From a checkpoint of a small mixture-of-experts model trained on Wikipedia.
Size: 11 layers, width 320, vocabulary 32768, 55.9M parameters.
Experts: 8 experts in each of 10 layers, 2 picks a token.
Training: a variant of Muon for the experts, 281M tokens.
Below are experts of layer 8 (counted from 0) of a mixture-of-experts language model. Rows are named gate (a neuron's input weights, with its number), up (a neuron's input weights, with its number), down (a neuron's output weights, with its number) and show model dimensions 160-239. Each number is 128 + 32 x the weight over its row's rms, rounded and kept within 0 to 255. Numbers have three digits each.
Before each expert's rows: "comes before" lists some tokens at least twice as common just after its tokens as in all text. This comes from a sample of Wikipedia text that the model never trained on. Tokens count by the router's weight.

# expert 6
comes before: "1", "2", "9", "|", "8", "7"
gate55:194127092116125120133142149112109118096127076106173093147083162070127162132111130123152110195099145112115136093157181153115166148089129178146099123126114105168173105175061165084132144152129152172108124121149156117137171072081146119139133102
up55:099120145121083166152062049103137161150112147061109152133148110153081113108129122125165108151155113097145114096078095136163121099211084096143119125140175091117136175109169127193146149126104092150108139113119081067140110112164130094135124108
down55:141160148133132117173124161076104129154107169193073142091127094113147117166096133167108105143173099138095180198111156133133086102131087128122057141134110136181091144108119153075094076076083125176191172103131129104131146161094122113096165159
gate56:148206114173147157059114101086127086145163110115125085117094126043053225078126132210138132095085117135121171091132102096109164142086157163104085122157177098169125114126124135135146093117133132112160202120108119105139108109116119144056149169
up56:145176194099129110104128155101187045146154103097079069086134150069071147116116148118172114096112129102162151112168116113164184107122140147099140136116134101140098096150148122167170077127128095107124169104109101109104086157157094103045115172
down56:088139096125170099139111123141091102119106167117153131145116117140136132138115109112110123123135126124126125108161149138104136115130131112157134118119139132127084171136117115118123135142120112116128130154130140128140120103124152100129147152
gate57:165124113117081141114109146180112170126118159146174139090144142146125070087128105157151161094152077077144118102100161129168095150096165135153096090139127120173139168161155110089057111109153143100160121152084112120198124156100136124110137128
up57:116084123159181119149153167137156110123152166044138176146069131181173106143103150123148097085111169154104154066135115123184129071123164093167162139061085089176147141146134098117109120059114115136065102133100116077180107106118068165155119087
down57:100080095177114143120106147118130134073146101179144124128086140157170169130000167118143202094126100094124110088117135119142146137148157121169133095137134117119172111194159132122116145144138121148053119128097171129088117165128162120116132174
gate58:216142114061133137144156039118122124111137124128196134149142189126101094138112126127098169119101200133138135099115042088167097067069096139083099106057121113201089082178122172171095119156122119071183177184152125132158123193082106134102149175
up58:147079114113077126175099142170110110115116106143185135119136149106093157141109098076067186114168153109147135142108158095075106132132068130118129177165143109146116073198105120158137130120098187166156171124134148068174151166136138094094102165
down58:128115129145157101086104172195144141133141090063099127138170082196135161171136138133095090173111177114131123116188139147091180158164131145161146132140104155153142071138145122077109105103139201125128131142091158099123167172171149067145077146
gate59:109140188129118065139059106148064132106140185099113134099154086079120112110141166111117111129073144133110133091165116155118087128123151081113168121125096161135133123110132144112124183058106121141119153098064114104102188122127110125127111104
up59:161145097112105125155141185126119128161095172132102156133100130117079190138128145126116121152111174108056107143077146101136134128112099103104152174163110155138105120121083160059167097151174120143135131119144170168077126137080140140077124135
down59:051126112134171095114127141103138119112129187091109103076129167150120173118072136159124101144153174123177148160130094152165155090139076113122121081143118081144144122129078143096157084119135071121088133104125091134079161151106161101166107161
gate60:186158120123069152126109140149115108137182107199121088182119129146134082148116084132148127094092143131169085084176112112096103120045109076105184125128147122148125109127126151074157091158145125112115197088145103129117121117098147080143160146
up60:203100118130134109046123165100169143087138100113131124130143154115054153075130111124172104153136123160141150138119110120125144077132105079095143114166143186131118185200142133100128083111188152137134140163149119136162180109183133129079121139
down60:057152150118117054090110092131135079121056094097137191128140109034166174145082153106109084146147137167080135136105082123164177110174140103151037125109115147128087105117080162127083138169159127129093143130071078115166113173126170103116153138
gate61:155210157093143070201135119113093123113091130117159114108148126128094135079124119139130098102172164091104134166077143104092147085116098185134133147164135075102100149182147142141223175137147125124125179162068143141147120154135125208159174185
up61:128094246090154167093142136108097126098161163186112110154180115148111081091131169164138161116112146173142087064124121105169137171120124185134123162142100199135199116198145110173155180126106170097117173117143095124168173145133110089134150143
down61:160127127145180047109105088137158141171099118157176154139157129133137128167158078144153142065099143139119148119130144081134181143103159114142088162116125111108144149158096146105089109133159156155140125081102133135133135115154173147144105106
gate62:106117128103107118190120135131141085222103130165116075106134165129146084122124185137148152080092197117082134141137174126156090172100072113109124126084130165094123130127132120058146151116131133153130077086165136108146103171124173130043152126
up62:168136217166178138124081120095151108047093141090109144115136151166121145095127150090137088067106093174140131093101106102091115118111119159172124156109141190133113078111134176138123152133093172165142102170132114180140086131163163135175089102
down62:132119153169144181178105121135171106140155090117126162070126173184148197161095142083100089041125136140060165112097171111098141105094202205133086146128064128106144115114148141127184084157100148140130076115106154126149139127118148105134180141
gate63:102141168143131174111231046136116179096151102141126139124148150150149117061120170138135099117106102167130122198125118122093174122137156159213136113087097094096128167135087119124097127128092175143159105125115135121092154169151109149138199187
up63:094186132176126137083177123121093094157129125124111219069161188142140131131126173168129166127142174152135136177154136161102134146123161131146125104082113116157136178121113171124134157120099136100147125193137053130161132121174077128153186185
down63:131152160135149122112093113076130061098120126156131131120097056169132116221149100139120150173126155104123127052121134130185149075115104160119114092140114108136151151103123181107125104071165140121065148095122170121175081098127172103111121080
gate64:122079115138068089095135114102161092170142083110197107131193078109120197112115189127209146124099161137121109117125145107039167116152125101141128099089138141138107096131085123123068103146050108146104123136150193116175156107106140138111102128
up64:095145128127089143180113174083125117118162166151111164112154108098088130156113095123154142114145099163157148132106071143094156054138116051120076088176073140208070092108126102171172154196175123155123089135113169144108134142138085085083184100
down64:060082088105196139144166146085138136084115146122099188129139187146083064146059091060127164131095094078155147175128110108119133146092140135120199153128118173124214146114144167079085106055090195114150107157128110149129090055091093152124169094

# expert 4
comes before: ",", " of", " in", ".", " and", ".\n\n"
gate0:134097149131111116117136092137131096068126146123119147153074123151126192184124099085168152077084122157122094119134183114153146129129166126116138054124168173127180123109143090135097096122154134152104104182152131101188185118083118138076135117
up0:140139094136131151129116117136147146155055092150185106110125175114117116086116184205148116149149181118165156118045084129127143153085130142110153124126106094146073124150111141131131173161122168078084123124147131131057096148109108119145175144
down0:121131117119124137105119133149149109106121112093087170109074110135126121194015082118128108134148152115115100095111155117153142125129122158092129143115150130119128156146122100151080162058126128136104080103135118183223132129106132192078153135
gate1:112166102139166149123115159109098057209083140139131180075097148124118140076138118209190110075031112172102150127095188154092108100191074104128150099102177194160133184104147103119141120088144120140070185161163127145133110140099148154156106188
up1:104200155154171136145107092153196065162165173122111109131155126052138187094148135171150168129130109154116140115119129097109143092147051157170111111103163096152161156106151180136093119116141103081125130156103076167109170119116141159154080191
down1:155178110125186149116183105182151165159140173100150098171157109119090162157154133138166104119115142112106097193133174155149141111148092106170088135084113071142162109157191137124093137096129098109093097111110112097075105132115089140091125142
gate2:121066123040153195136121158145063147133138154108126134190081074095142146144130097121114166168104161109193123120104128143125085121123151092136090154157146140137078158038153125102113093153134119165135134102139151094130074116111126145129139149
up2:112160127195114114090124102192171156152167109183114115114145138156171078162125074085152132092112119179138116110092099158128168141141159085088105132162128127137151073127121103148074143099089103081162185135226195083206099112100134122103136132
down2:113102145126159123081070163137135113138155125106115112150169157135130174128062141087142106145158120158155190099087134172142087110129164115093073060208164167153142126073122222145157091093149125164088132205051088176102114132179144116125131156
gate3:104152139123098160078117125122134090238173111138132124145076118102151117113127094122117098130120168114116098148090110146109092176126140140089074140173122115096095121153103128137127143087119128173164091132128131129098127114083159153178115128
up3:079113139126114149192156118178150174080107132093120135112106118161143122051127143162193164092140180113116133188141172144128181086126079159151111134133128104188112058099148151092152136190161099117078091124132139117118111104142073132080163098
down3:167121089112136144122150105111146087155111127130127155094117171081174154107055150121121091159104149111134122078093109051121116157109123130115069157138109124149108116167133134164113182099088077131085119134128109115169149083138145156105115139
gate4:124155141126109131114133112147077074155129151135118165127167093169151132154128143127103185124125176170160091084166121066131139122141109181183160121150122133116157135170158150123163191138067144151125152121079135146125158136112104078109134199
up4:123137142144080107129142138080066126136112087103114158134187139109061197150136138086092135153117089145140144166132126112136117114088202149173082134157167141106110162113255104121166201142083086158110098101124162099152171165102106055070123213
down4:117082139089123133162150150095128139116181099135142150107088077114127117203188125083139134102110116187082170068163106160134161140121113107071099131177166108132134129144181039138152123189135049133117114100154052122117065099084120172097084105
gate5:155172182101115117160137135125121080116159174120073164148167111128151085132127140123117137167155107158121086131137142137214073116135145157086115166101136152174094121132166119163125135179099061120142092088127128130207172115073162111096140121
up5:122101164122135127088102130149144135109106096067133114128143147140120146122129122129119135097081105108161104065135045136114098084104154126097113163104165120093028186119035133148118144079137064122101113128090191184124155126081110185121080119
down5:100122162113147140054115169118088151167119117112081196080157173123113108120041130149170098091149117079116119161132106130124123192138109163147155189156163124144160133135089142149112180168099119163119093191152081116120143199142135133091085084
gate6:061092178143081120157067102120148141103102117115079155083116104087135157095130099156130176169077136111092020142121078126169156096168030129132126136133163161168123148082136156114097150144099084181155118054132099114105133125139122132135084095
up6:181083144109111125145128175164165130207118123135130152113142113172120096180138097145112131161172130108124066162211129178078145159098115112158132109148153116128149156135175144144169131123110078106133090180167125157106151101169150130139148080
down6:122070139066130129114150092109162117100166146137156108104178070098187081124220134136158164123096116100090112055134144109178127153122115082144160076111198117104142151124124126130114069103157131151095059056169134121163200118093114073143174182
gate7:057157150155183086159111107086138140159186074181117102103132113143124097090126080090156122172126141104118170155131085120097167104095103127166151077147135158170128160156131113145049128204072153126153051156114142119155110154090079130104126093
up7:143068178082162157146122087180130190085123119125143138124065156101142119158129124135152114065194152104124118179146108138086116084174191122158171160077145142185164146106155111156099145162161110078114120152124135132123079136133190119194161155
down7:108192157157125030079097099149091084191114128122106127156113146080096171144142163112107115152118197080156147137122112177082120100139196213106151117100146104076123136189136147116120173144099145105133133098172112113131140088083079081111116162
gate8:148084141095119103152133111151112138122098154112099099111131091098149092205128143077178165047117147110070124134124128110137110161111131154107144177133106155112110165107107097120141078132125115177118142136092166176083182144176136145110128182
up8:106164139088059068104134124164132164104149204161189108160121078175118147132134140083165119120112129116137141117162142131097140135116100121145122121159189180105103124119138126138147144082105086127142077175172099153207070104145106142149118131
down8:144165210125096160134151162092123106132095132089156197109149136130144164092166132133083092131174112117144090134126138085131146163137119079101136153080094091092133118141178091171093164099119084085147074098124128121052123110043117112153173129
gate9:112178130140078124103142126110099074130190131123059201177138152085126138132125107082121115176096128114126181135120063167079150157084147084095152095142108164168127051161192163195102128122156089163116145098117128110109153097171168134100128075
up9:137092098132160112185134112154071102117120153096176199105120161233215091121120110130185117148118054187157120164180128139095117130141130076134071136147127109108142132092133123094106103097131111171124142132115121097090146171177129122071063070
down9:100104132096130053129121084115117116143151190138111081157157126087131105130114090171131106132085188090181136173150121203099096096145145099136140107202121174143094114121090100127155155168097124180087121177115144190096164142135144120090065155

# expert 0
comes before: "-", "1", ":", "0", "2", "9"
gate0:066126182167110135165171115092077123136078132169137126151147113116141121122120077097110118208128179114180157132169105088081142155080195154070122144133142125098182056100135064159079124110058143140169119090120116160101138095090095148149080146
up0:149110088155116101088107159149133162134161157138126156114159134181161129127135176124150148199086154152084108107117115119138110110141053088145128075155000152093122152157121100123123109130137099087171109146130074120121154043204168084092163143
down0:058066137133132062136183098106081143095139176144176077086109108160119170103141086128121128132127116128114079123106100093162136100149065191090198150126137129088114180132156106108144140143167139070102115116082157074103129081121139084150111138
gate1:162112116078070062117093124158087085116059117177120143225147124146166152115135091130077157124139177102093122162123107107131119100126098108126120135114122134092092070124146154164117148181169157174145096158135140140093167109133155128144146114
up1:171149108125117083159105137118095120118086148131109112150138112119119154104125084115155114076103140114201151196105104125140124120077125179167159153107126162102122125168132154138095092168150118106124179136117075158068129160133164137136190110
down1:138081145062076151145108156117146133119098082071133135171113140144113166120103104070053094135071113104094126117109030161142131097123138130122162147127096116169179106128109124111110211121142120101121143109115117114159158142125114122101146153
gate2:149106123112150087093180127073135123119191109144148172151146092067098128117123155171097162102120072159171139118132158128092146190113092107124086141141172199120179076175157119107128101142172167105155110142132147155101107126212155112103169167
up2:074143116127189107187103130174093225115160184116063076198188137106183098146129151121116157126137140118102138100103155116186168107207122152156135096110066103173121135172056153197099128169065095112177136202116126113167082151139142154103142113
down2:084073094084125170115136110124071114192142134189119173145096175103152105107225107103145158160105140103150171161116137169093125140133114150118117087171083074152152116090128120156090109109114124123158081113118147111110152188181152148112163117
gate3:141146123075180144078102116112091097140091136091107088103142115100134227129135111140161122149174160101132112093104110074130133148140121189135105109101180106082094120188099084134083088165065111133180077091148094154139091158113151133151111102
up3:178120128142094130123154153138109176122141124147111124093149130108135092160127068112070115089118117128102181150122135120150134099091162107108160154180093123137088073137110106123119144113166169112109127142131164129126124096116102122142111199
down3:148173096141147102170071117184109130109138126115088125190093058125143116085050125165161147147118150111134119164124158182084154062156171146154096103108110127094198142116121151204112088104166134136056138130170137109139112208151148126119146107
gate4:155075120081129144095165086125101126129131083144136084142186090116127165085121153145124123148123124162121087128165142121129153146118099153124113151064087157155124085180093092162137122171121109104132124131117123110103165143193122089098153105
up4:134151090123135140177126138128130061164081033133102103101115126112154118101129111104081164098192125074127144114120128066085094152136066072122158134141099130112141119183176119114074149109150081121147101148104136133089175133116141092125125139
down4:132156179105141107108122174124123152139133106078094142070160184215109118114173064111169134112136159162116167145100189152139160101144094158185150117161170104141070112114144132172104159084152126074120125134178064081138139150152229149091125152
gate5:153104138137115114121101160133146116101126133125160138166160096110077084096127092084125117110153138114058090104126090114147125169108121135113167137165150119162170099142053141088160117121131142082149112127159169121136170163083148106168133121
up5:153155141130049160061096131152148105108093189112174112141137098115087093080132122122086214082155140105136087123122091130138080131146123152135132105148104119104099099166079087060122105123155116163115170059122144124074174114137187102175149124
down5:135113170144126139108146138113232119130087148148119100109116189145088125124152184141098087104159086128116159170119145176127153134155086180118116140167138142114172123197130116103146144155091124125143153184172137129125159067109118121136155123
gate6:122105118118194128181165157175142156081149104106203138093150084117139121137118181148135154177139183177091159107162081106133144108148070111137123123158105128129170145107116173144133125147114137119164125150040129096123133094166073149141118142
up6:115141125122111165087181159122102148114070158119079123156146121193068070094130116118140160088105149142080138162109108154179211096146130114167066123079105143104089154108078143118111089161066141137137137142046096133053144115167148178155174086
down6:160092094218128136133175135117126131156129167179189069090046139156110140125100076195117138164088148097142159147149116122127088113129164120174087160104119096151108150171173139108157192155081144102124042102114105123117123117137161050115156089
gate7:121119102124169118071180129108086189090143148119116142093161103103108153148127127150194102114126087127193117144107132154206171116139095142162116162143143106102110123161129124090086126089125115138146136225071145106100081147131153186124089105
up7:106088114122105101141083112071158158086143128136070105171131143172104098123120133145114211112153103111089130146122134115117156101144161090085106127153103118161146126166116139152142095097101161114156060107130172116081064103173134114179110128
down7:139133116161118146119070203140150209107129135098119133109108101110128119103139155216147127172162136176115149139059126164088122091130132096070098112118162094196074050148132117115157066121153091170098088167123169143113138105112193125120166148
gate8:189176112142229115143140137090109133105114097143146144113175063125111090189117109084128107155132123077072118115110091129115153093112141168115152117114202086075107098121181138096093144150126166152138164187205140149121117077110151151155094127
up8:093102117113104187101122112207111143111157128090190126165132155136095043138126133138157099142110155151160125102155115109045097083096077090116117167143090134152151076157127152146125130124177170155177145125183133139131052105169119083120127117
down8:118084169117114150108131156104105141149076107087192131122130143093121129094067078096102182121135120097105182104152112068070098117130188131120128112103082126100117121196131103108123178164135188163147120130171160106136105114121144113058151136
gate9:121126155145110155116147194141150194136102129111083122145112077144119120083133131153116192109104138153064147135096055110154100160181132112141101091146100090169151150092100188137145149128102122148139156132073099143139041110060149103111133137
up9:123194146134153163131090116133152049106083136151183165137110185189141182145131104145158137203160082104210140092088176182044208076131107144137130161076147087074093114132090098113140126149137106126143144134163125148167107147196089113126176087
down9:110151125142098156139137114131130166127159120153156127145177141075126117110170127142175108138129099135135093166120102144123127142140140090105082071123134137112077130128084111058100150115092146150109127148127207116136107113124133145078130087

# expert 5
comes before: " |", "0", "3", "1", "4", "2"
gate0:088115101106138111127122107145145140154087128130086129086137105136158078164141218105108101133158125176059142138119070144101133095134119173128129107079135096154108111119097162119122118127189093169093150165186054072141079135127144126166135149
up0:112190121119163118143089096149196108191122136123138127147057136130155049083134179111068159106220117161099121173118117109133139077117171079093120140109095118128168119098145127167141061154155147103111114146119067156117114088098124168197117094
down0:119090109139147086156149099120158159114148084115144181101156111170122140084163084155084161154113148084119158101102113057160106122200082117099084081165107157145108109152139152117150120135097164162075163126145145152147091123166160092141126125
gate1:165104129190159126078140165157189126117117112133106129119123120162132137113125207086067086191086143117102174177152131178151109119099138128126051129158155146126135148118123088150112064118106115123163150196113094101163167134161087122131132132
up1:132110113140113165112146158130155124103138172108180063145120115121072171117119161149195150175156092142089108101102108174095119148097123075136092097140138142128082160118139110099124123091125124109106083104155126095112125098085149119065092173
down1:096093097121204122105137173077088179120107122179129114110095063099126156187132166124069085094169084109098108143157136143150101082122200134179138133124119125133138098135160074101131211133114158120176144132103140142153061080072111067136133056
gate2:118164137134080122145122108116077179151138154172197104071092097097120129156131134180082125132117098074107138145141113119122126165119108138135176123114087165153169148186178099152117110111164124095081182137108167126065139106137122065074107205
up2:095185118126091137171131123081159209181127139079139076138162121124123107095125084124113074108097134129177171166183105077158172069149093146054131125108148185099153164180139164158128113127083106165163189079091074084070169069143162161148126135
down2:085119123055137118144140179090101141159042136161232138130086153164158129119135085150100096117118066119148111140125161145223143145112133157096147148082150170188125143113187054128105072136131159172133082156146090174107123084157156111150173176
gate3:106166095136158139128088130177133178118152138138069175161113139138112117048140108177121169117123152146070118162135166128152159149144133149129153138107169071170103090131117122117100118098123094142131101091133141143121205108076124038117130171
up3:110121126119057098111114117141112092110086101090110096138119144092119132108133149064137134158133127177115119159170143159077102111195127119082138179124077115126092178123170114113126124111118145141103152133107116128064042165109111147168154105
down3:122084154118156126117135124103138122090161116170108104102157136061179192124098132127095095143110129083148127147109094104127116109139170153104113069181116071065129130099088146101132100157121078149132154154125151160101136139149160124108109118
gate4:145143109148075094123162113143076123076095169118085095042156095106095150110125080135181142139164100149140193119141100123157119172163143097167154143137091119099103161141156125079152149136081106120129159096152154057091184125160155116142115139
up4:140108139146158125133112127115105134136152114123155153147141065163151123157145171100085136156163175091154143145092133089157156144131117131141103116148146179154128045130093189146149114142069091157073107079169128102148119125116148105070119126
down4:146121161188127157111219110083178185120115090209170107137159154153134126159111139151125160175063098109093125113139067154132123134116103179174197116098064132093117180146139086119092111102149159156147158074128107131176110110150140152083121102
gate5:119137129181086079107079099159152112182102136097137135141136123100190144123133122189110098174152110080061105158136118170144115111069088093137151128222112203071161113144146122146062139095110200125122113112151102156114149166185168099122113171
up5:132074120133152180113153121066062116136125156114156143162156142115107137122129107110119096145091150111190145100070131106140103173090128079115123057087114106141141139093158129112171122117126139140112110153146147101179062092128086145164113157
down5:158146138082133127110065143128099112155128122132091169125138114113155189142095090170122136162143157101156105096089154158070115156159130109175103146102093134078170149171100099147114059195135165233084137142111114133132124146182132124117135175
gate6:145147129150105096108143159105116115102106063178115122091113097086094072141142167108100068152186103121151129152138170114101159101091191122178160160154174076178159111112160120124106137110125135117114141145105116039133114124070233062164128106
up6:038111143063141153137118170119134117108142112089125121122140081111100116194142151182135137160119135133091143088123154055099150146144111128070104136150106099060078157111146157145181138104101152139081137123211158161065147107114028132112111171
down6:209119122199110152164154138117157174137189100162124107104127149080106131111138155163134100147117170117077150125155083159141119142134163149142170133157137109124093119160089141127176116083173083127125114129155097140081166107129127128131143124
gate7:171069089123177149177150141118170101120157154137085185117138098100014107095137107073113156070126137092056128071177155100138131107123132149123207120075134115111154137136146136137085145152176148124130132128104097077111091147133061186179124100
up7:156116141144063088093132109121075141162154150118095142082207115178172205148145155157127095145163124123168123147176102161108117131129118094131125182170167148137112175119113141096147115134133181124138111118131132157169143111103160064057128153
down7:098128141176148133122083073165132109187128177104179148158153136146125111121076045148139152046141151102141084122111093110129118084135166166125102049181132121186115098147164124088097098119167145116085170136086111099189159111164174092160155104
gate8:196119142130099169142109153160068068140111104105146147149183092125128178124128111139102117106115163173148138113092095115159166145094132120142124113136167126144102107151129127115195159131096187094125123162065101168124123130149090137120171119
up8:126123168101154126145155120133143138121111117099131151119137099214111110183102066080106105163126123127136054083137154106127118120121096111125083106139153159112133138109154114140129141165058133131166150084094129103126145114120064152086150130
down8:183061165137136123106141106125089132103157073116127139137107154149123141107102125141156097085098142080128081175086125135153124144145083095141165163117098129157080148155156104191153153095109158107081149134125058098131078149124080137091158130
gate9:205108120189137111113075125156183130125162196114149072099137140177109103164108098138149116110123224126146099113151128131084122114118113103196148196148153095093159036087107139101128107143170167104122102128107143091157173129096152120058108106
up9:151175147074167143134126143084133103138084143177120108088134110097096146083155103157126124095089089127119135177147151151078136106137098185147104173110123126107156197142221127135131187122151120134070117183121049135143137116105154166159130111
down9:052105116151070114138196120143181108126141095078188084116159210096163134137050216164139138123208134184152168109119137173194129129082075106092096118146156101169157098137142109132109116152096129091112168073131159166111109141151134175064151169

# expert 1
comes before: " ", " the", " a", " The", " his", " September"
gate0:236105180130073091209114095114075092125155170076081150122148100143132132114119159083090169120140188105141114105142182112170087126135106131108173033128144155113133179144109125210112187104110097154177121163108145163124137128155102086143106203
up0:070097068171131158127119158092179106079115139151082064156124120110144068164136083174099114144095120139078136121064119116115123105099105107112110107086069167155135116164107094102126118145165095090175103118144106125113119141117129166160116132
down0:180129087105107105097133124117088114110112085164073123138113134093131152110144128178123154133150121143115157123134142126119148176118157165144099104098105190143084127171099132108093145103095145208150147047102120141137110168194156165127131118
gate1:110115091116096156123112085136078097102175131129127197143132088118110152123123193086115146088110129115115043074206086117140112111075125167124071128119120067124163175143116158096173170103179086128097152099140138087139157111150156198105113165
up1:132167166145127165120097162130110075172104086177160172122162178099103075093126147059115218124146103107091096133115118136170149139126072158121149105105116107093086189137116141129081108093164113121088135079140147149099121103095135164118090131
down1:109149159046151094105176143107176199126128134106102103129164157161139128108092192101153157118126130117093143126127105093092180181066170135136165057149142151106091094115202107106067142113107099138169133116101140133085134087131105168110144101
gate2:139139071115098072133135157114080127132126118108121108066172065030132093117128125161154103095136173135078124090143082127147149131146159170161146159135085116109117129169109132167111112125113086189116133167093091110178126099114116199174139105
up2:127096119095151117145133134108137123155059154081120080179103115135115126165146145163183136177117172161160177087156177078207098150101123156137159160063151101100111160106127116108134109120111167205128111148126190122089139138117122094128129169
down2:127121115124157166130133103061156144110125129115143124137134134188145160160189146157142081096131176147091072178204050110125143179219145167169157162140127106122110131185150184109085081155209117101153121132193143136133075135141188069109103133
gate3:115181088122131078088128106106102073129151114100114174171204121101125165095111098126113133125129128138162115159151121155163096158161133160085119138137154171111081130166134095143167100116115128145135130115215197156169150138191113168132147194
up3:168171140144136186131134107121149102083109177136137088113109130131160061147128118174128069118105133193174087099110124168172060150116123097164152103084078139101121130114156119132124134121178099124081136154049116107111119113092142129126107151
down3:197129114111125116174167099148146130073142100126145188107122151166155065098166122130126115115151117137113154146154112102109122111143127119155151130133089108162073112166188093110137120108152122167128208138166109090157138122119141116118130168
gate4:120119115052128166114114135137075139122156154128165171077129144147145183073130170093166144139159172118174103090104107130118072116141131155195121182118135114074129128165115098162186129127130134145102141182084133139158083190068087130174125196
up4:127160106122147119152074110111138163192075094092127100120121105138108154087146140091157157115113128104090136146104105077098110100137122127072086123110142116079106096158115097160109180046128132101093140103158131082120133101052081094095116108
down4:121120108145140112127106134136185071135120076169105121092149112130161120104216117141057134098093133130183092141148112122133168131083165218200120185102123132142145134106098118154157123132070150088122132118152097069093116163116129139069137065
gate5:107050176129170145190094124151100095154067134102114150079107126107086154131138170120139205095085068103115102150100133124157152140066143150122117153127080124124112109109134124174109168130136088126101113094095195201134185148155161157113081093
up5:155096135147200135136160124175129154085165073115109110172118155164166102159130084127099126085176140128162171072127148117100078102133146109157076155119154130177195094070112164099145099084085110114111124110107128110163109098114140080131148130
down5:074130125103191185065144140135126109164160159130107114105158105187125025113071156175132164088127126074126130106171178140090125119090174110125128094135126121134152123138125096176098108124121135108090108128084095115173186150121164146139138135
gate6:142122120123131117138149129118130144154084139127111180126086128113108121162116150062151147113165186062126150145105073077117145145112089139124158145141124091122144124128122116142131122114120119162092079078080153137166066084182120176134123119
up6:120123178158136138108152114113091144158153073131137122143147166088119100115136120175064044110120084070072144097111184156155149107172179077124130151088090112154174100122150124153121100144085179156170121136117146099108113160158172121124074136
down6:168102177125098063142148168130167117093128137150145215145104113178138075098166145144133172162139110160146067102142137138136141144097063121153131054165122080136157153143105148177105121103069134122121094112093108073193132072104116104111103110
gate7:158199111166124106099169112146130105069137131146146169092118120142138142150135113100113095129117187146149118107115170163184160081146148149090111070116168159144163144051070085131138102119132124128081154094131126139032154104141098107139169136
up7:151142142055116114179147130082099170175106102084142176158142129129155131116118154190137082104146113108158158128152124125034132124132102124136083130105093133103128088151145123111152113133121158096103118108175073108144113136183145097111144111
down7:168054147147096144071085067145113112138149151121088156116116097194112164136042143156097177082130085135154173125105155166103176125138130083184132118094147141164129046111141083127139100170140120104148062171183154126131129103153152072108161096
gate8:157159137129130148145143117116105108107124151130126130158130133128136146093120165109131121132122122127078129149147146126109122170150219126162112097140109114134105068068104100176090130152125065141107142129096112098148156117115114167125136107
up8:088156123130145116133151086118087107136112146153074088129106148182165130131132133117157092157097140080074141121208130146135195154156187102153147094093087149040095088101148063105119116106096135047123098130102138103110174106144122126112117118
down8:114107138135087134124105116159078046213108112171136080127183098149161174086086126153068173128154150156167126111187108142095167116155141167110141130111049155158099135200123127115164094137162127125152124133157138127108107179150135085141130098
gate9:082170153130149133120098118092095118171105106122129107139190130182135104143125167067081068107125134134169106137100157130081174073169113088110105167094110128099125136121153185090066129144101159164109112128170169182122112103178161153118111144
up9:159141106111130123107081164087091133182122081176178117152110142149140072084117131092105093112093185166127051042096117136119123084109119073152093153127115139115152154160124096159085144108119190109098105143145134123162093064117075160132091108
down9:162155191129127135114149085124110065128145129201183087169172154179144116118051154101127184155184180142146087138113102162148157162146136138074079133175160084184131148142176132154096138105162117064090172131185086092079116094143146106131135112